{"d_model": 256, "d_expert": 128, "d_shared_expert": 0, "activation": "squared_relu", "moe_layers": [0, 1, 2, 3, 4, 5, 6, 7, 8, 9, 10], "routed_scale": 2.0, "balance_loss": 0.00644, "balance_bias": false, "init_std_router": 0.00912, "vocab_size": 22638, "norm": "rmsnorm", "lr": 0.0145, "batch_tokens": 262144, "seq_len": 1024, "train_tokens": 945100000}
Below are experts of layer 2 (counted from 0) of a mixture-of-experts language model. Rows are named router (the router's row for the expert) and show model dimensions 0-255. Each number is 500 + 25 x the weight over its row's rms, rounded and kept within 0 to 999. Numbers have three digits each.
After each expert's rows: a language model's description of what the expert responds to; "comes before" lists some tokens at least twice as common just after its tokens as in all text. This comes from a sample of Wikipedia text that the model never trained on. Tokens count by the router's weight.

# expert 48
router:484515510528495497490487483500489537509525515524451532517508484473506472510493492519503484528524472530472529501500531514499490502456495479490509468549507505459512497474498494486523471516507489510463495516491510534473434479515489515460511447502500436520516493521505497531515517500505529469524509496547516452534468496506520451489541480526502503495476513512502470501523501497475461468508520544545453482484489466456517503473512535517518528485501518537463524505540495488502489565513462477467455485537532544528471475472484497494527500484477456534508473552447510543502501515496487480506501486526529511465471466478468533548484476486549483427533466489491482487516504470457553487482523476514472491493458489501518496485508539490521479503488502499476525491475474508501513473475520
Description: Newlines, paragraph breaks, and == or === heading markers in section titles, lists and tables, plus opening brackets after titles.
comes before: "| ", "-", "\n\n", "- ", "|", "\n"

# expert 39
router:520497515466510461513458484481471463456501498519468537512495487470495501536514502509532478508486471464468491504479505536519557498501511494499521500494517516535516514467473538498566463529490462555523521509482536526536467545548471512499498536503535467462538516521515536488503496540499518476536465513477499537496477495484492505497491480500537503482532533500525461464515493505459479478514516496480485481526479491463531523491480491473484511480473497491517506486503549505495499543546521490456500489544523500500477488442459478527500471494516504525506501477511494496524474498473528519505454488528472503498503522463501500530448515537506501522485466481505443496519442554552499513496513513524461493475495469506534466506509483517482487509487523538483521477458465483527471503547471
Description: Periods closing sentences, abbreviations and decimals, plus pipes closing table cells, such as ., )., s., |.
comes before: "\n\n", "\n", " The", " He", " In ", " This"

# expert 27
router:529525476529477479470523497518497528480520516505498477512494490499459479495482521517539542527502480528470510527460482526517538532541477478532515480514508487474492529476485548507485509550495531538528506497501481520461468516540496522516474472478516524465505515442495465476519550493517513492500546478510528430521490504522505492517498458528498486500520468481523509561541500492464504467463484462478467536488472501490493493523516518506480449483464515471489485486517466514545506481542515493471512510519522509516556511522485539501536513480517508458583480465500469517478500491492487477523516483489549509461473508508514512499490485521490480509493500476524479467498466493488493495499494484515499540480479489472479448480492521525526523462456528534505541545545515463498496471499480
Description: Spaces, commas, pipes and short function words placed right before a number or date, as in Sold 1658, May 7, 1970.
comes before: "1", "2", "3", "0", "4", "6"

# expert 53
router:545504512484471501537488492496498470517483492490496435435459504515457506512464488500504534542528504498446531522494512485478482496517506512495517522528487512549532549500522484457512461508497537490521496454475463491494475512511528542551506522510471493486553502532511520501472493516443488480502526500520496498496496487492499510526484512495514496524532546523566507496518499491535516506539487517478477536517511478506485537501484550491497502512503542513474481511520497461492485476516528515489473448526535525534448470488472479498517491575496498518535472466487534467549443477534472484504465465484477512533476482501487508468521502512487499475507480540490484488508491522475474481493480471511499524494532502544526511499535503502491497488484520502528514459460497521447456529470506
Description: Symbols and stock phrases in infoboxes and place stubs, such as =, °N, ′, minus signs, UTC+, and ") is a village".
comes before: "\n", "\n\n", ": ", "3", " |  |  | ", ":"

# expert 9
router:494500543507437515475558536493524465490508529521514488454486525531511500524498495515506527512495483532449528468517474508473501498460504505496511513518460535520498521485495468521534535525513529493486527496436450471473503485532502483508527488462470504520505500478494540540478502507476488494508477465480494480507472499542488492469496511481547476545451463532521516497539508493520480476498482555496503478500510481499510492469463538448504527501501522469448521514488479451489507471559516510515485460514527460491497438465513478462513471517491503487486464492533457530537458536489472483503502462525488511463468475488464497508523515537482511518532498517535544515510466525492493517507529492481536512498545547519496522466475519502470511475508526520503506468486507508516491500495511
Description: Table column headers, pipe cells and section headings in Wikipedia lists and tables, such as | Party, | Year, ==See also==.
comes before: "\n", "2", " |", " |  |  | ", "==", " |  | "

# expert 22
router:491527529540496454511519464475506493505453502525478465470484439467435502532537513490524515550447490504458493476483490505492495474543515532536521499514524474493537497502465497492459466497531511494522499540465478501508513529503510554523514539482532528516487530470479495517489485516468514508486510495545475522564488475508535512508497456469492473488557485484491535485495538508462476484504496519465486505534481479488505512520479469484482507543533501490444441464480505537530493505484533491484425513470516482523501527524488477504486524513541486487503497466470517511523471487530499479478495474491490465485489477490522493486499554559480522499502465500490461465529442517500472485509458529468512511508494487509489505491504504503499486512496483507487511516467501518448524517488500
Description: Table separators, dashes in ranges, coordinate degree and minute signs, math operators, and bytes of Hebrew, Cyrillic or Sinhala script.
comes before: "1", "0", "2", "3", "4", "8"

# expert 5
router:475481510536487549495519492482519548522531519511490530532514454519564469500495464465502511507529480519500464495485541512532482495524519494520480491540443506464493498491473501468488542476476492486469480521503508481504497489505489484480481525512504488464514525530458467563474482485484516476472537540478529464511516468528511490492523517525469524495457524484488506497490447484495497500499538523551488476458517475470507510443496528491536522481479468517525554513520502481498466506512441481499479511501467511494487489468488488487531526504557475547512505527485523520508473500456522447469498491481531499543461487521493523537523479494540528511531502456487485518487525464479512487470497454533512526534469530540506479507478502492469465500538478467515507535504503522503514508480503
Description: Line breaks and blank lines ending a sentence, heading or table row, plus the row-starting piece after them, like | C, - B, ==B.
comes before: "| ", "|", "-", "The", "- ", "=="

# expert 51
router:512458525496485483507490496520523471457524478541513489509499476505508504480450504499503470547466496499525473536540494548474453504459507566513470476497516479547481504507470496546535523518484527497460511528476494519508499533505511473499487486484505459483473525479523575449495523494516475509516478495489453468485517529510508450532503493497526459529465540540509523522497484530513493505521506544458485481500515552507542496539510497468503491467468451509523475499530510476493522475513503506524512486515466509524513490502509472510476517573473510477557505487480505507507465500483538511518486492466512467499502549510544452528507469490539508503547474513504491529481493483529503512524516454487522495498501534451531489536509505522472486508535496501477543478517521488494474513506504
Description: Numerals in tables and text: scores, years, counts and statistics, such as 2, 15, 0–5, 2024.
comes before: " | ", "–", ".", " |", ",", ":"

# expert 35
router:500510529508481457463527474483510450475444509526482491495513486489504479524471522515506519532501498495464534517490503519475522483524499542472568529576512516479534529477468503480521453502475509516495514494435502475499500515530488510531502498517486550487512500451551512473455485493507493465481507470473480506482478501517529524501515480529475461513473464497555511487530531477452478524521523538461514520475434500490529513534505525481480508489491516496466486497557447497511511472551512500470469501529533513496503429492508500470486519510495524478514485505459469454490472515498505466523511478497527469516455498463520483491508483510502491487497494478462473463526481504463496493539474487480510527487520551503481502482485499520486490525515504528507501506516511485438499483508511
Description: Table pipes, en dashes, parentheses, semicolons and commas between numbers in stats tables, records and measurements, like 0–0, 7 (1), 1.76 m (.
comes before: "1", "0", "2", "3", "4", "6"

# expert 12
router:536467521474512476455509477500498465485504518518503481505522482531494507464517505464493514545456527469533456504534486513503478501484522530514506505519526523512532473520466505529516494512523527475454438532485485533514486530534546531520499510484492484521483532465534555485471502484493507508533473483517461452506563538508504468516533519530503451498485510524468503500507514533503502495523457458457475479470487507497488456475482495488515510518473469492524468480487517443504513467520515494505523488495471477521536536519504482505476485534478470471510506488516547496496444536529546524512474497491502497505509517543523457503514465505505473492557467515511502506491451519560477487501460497469515495492461507500532523533475484541503471522547514497487488476511522524486494541513481
Description: Digit tokens in tables, scores, decimals and measurements, especially after a decimal point, pipe or dash, like .13, 0.4%, 60°.
comes before: " | ", ".", " |", "–", ", ", ","

# expert 23
router:517478525544481487511470512532504521485543517491483497502531495472527480514488496496467495437508433499501458532531502514528437508502495516498472505510528468513458512470519544494484539505512513545512517530488484499507518557476463548530495500530518539514480565471517498501507507542452498498516524541509498473531486494482509496502523481503500529471481471516486511467464486508472500490530526497506517508545500523500513531485488507461458479486491473487484518475521476539507504486529486530529525507481509469508526503486500515507500460519487491510458488439540497523530501424497496535508466487466517494486510506532451519518465474501539519490501517492484468537479525448548496499505556506485505518457514459530512458538533467521524488502538508549476497513503503502520473507505506
Description: Final digits of four-digit years after 1 or 2, in dates, tables and ranges, like 2016, 1958, 1990, 1918.
comes before: "\n\n", ")", "–", ".", " |", ", the"

# expert 62
router:547514515489486490491538523448507502478528500473515523473527514521552538498515487522479485532451524513508521503501504509529506502481559471458516490497499510502478526504511487464487526515472520487538525525443496502476514487503499505489471526510529452521511488450521523496505518507529471533531460476478500516488488484495514525510467467461517481509536502533489499510517511496518498463524504586484496471516514478519561482492473547493489486464463485513518466473484521481520529498530484533510482485482541480493454477524495506485527481522545512468544481473527537514485506507485496534516562498528421510461464500501491522462481522510533501513499511531496529515492479459516478516457541520455476476465480551485504502494482459500518467515477499504495526487490508504537483494467528
Description: Table pipes and cell contents in sports and election tables, such as | USA, | FW, | MF, &, Stadium •, party names like Labour.
comes before: "\n", " |", "| ", " | ", " |  |", " "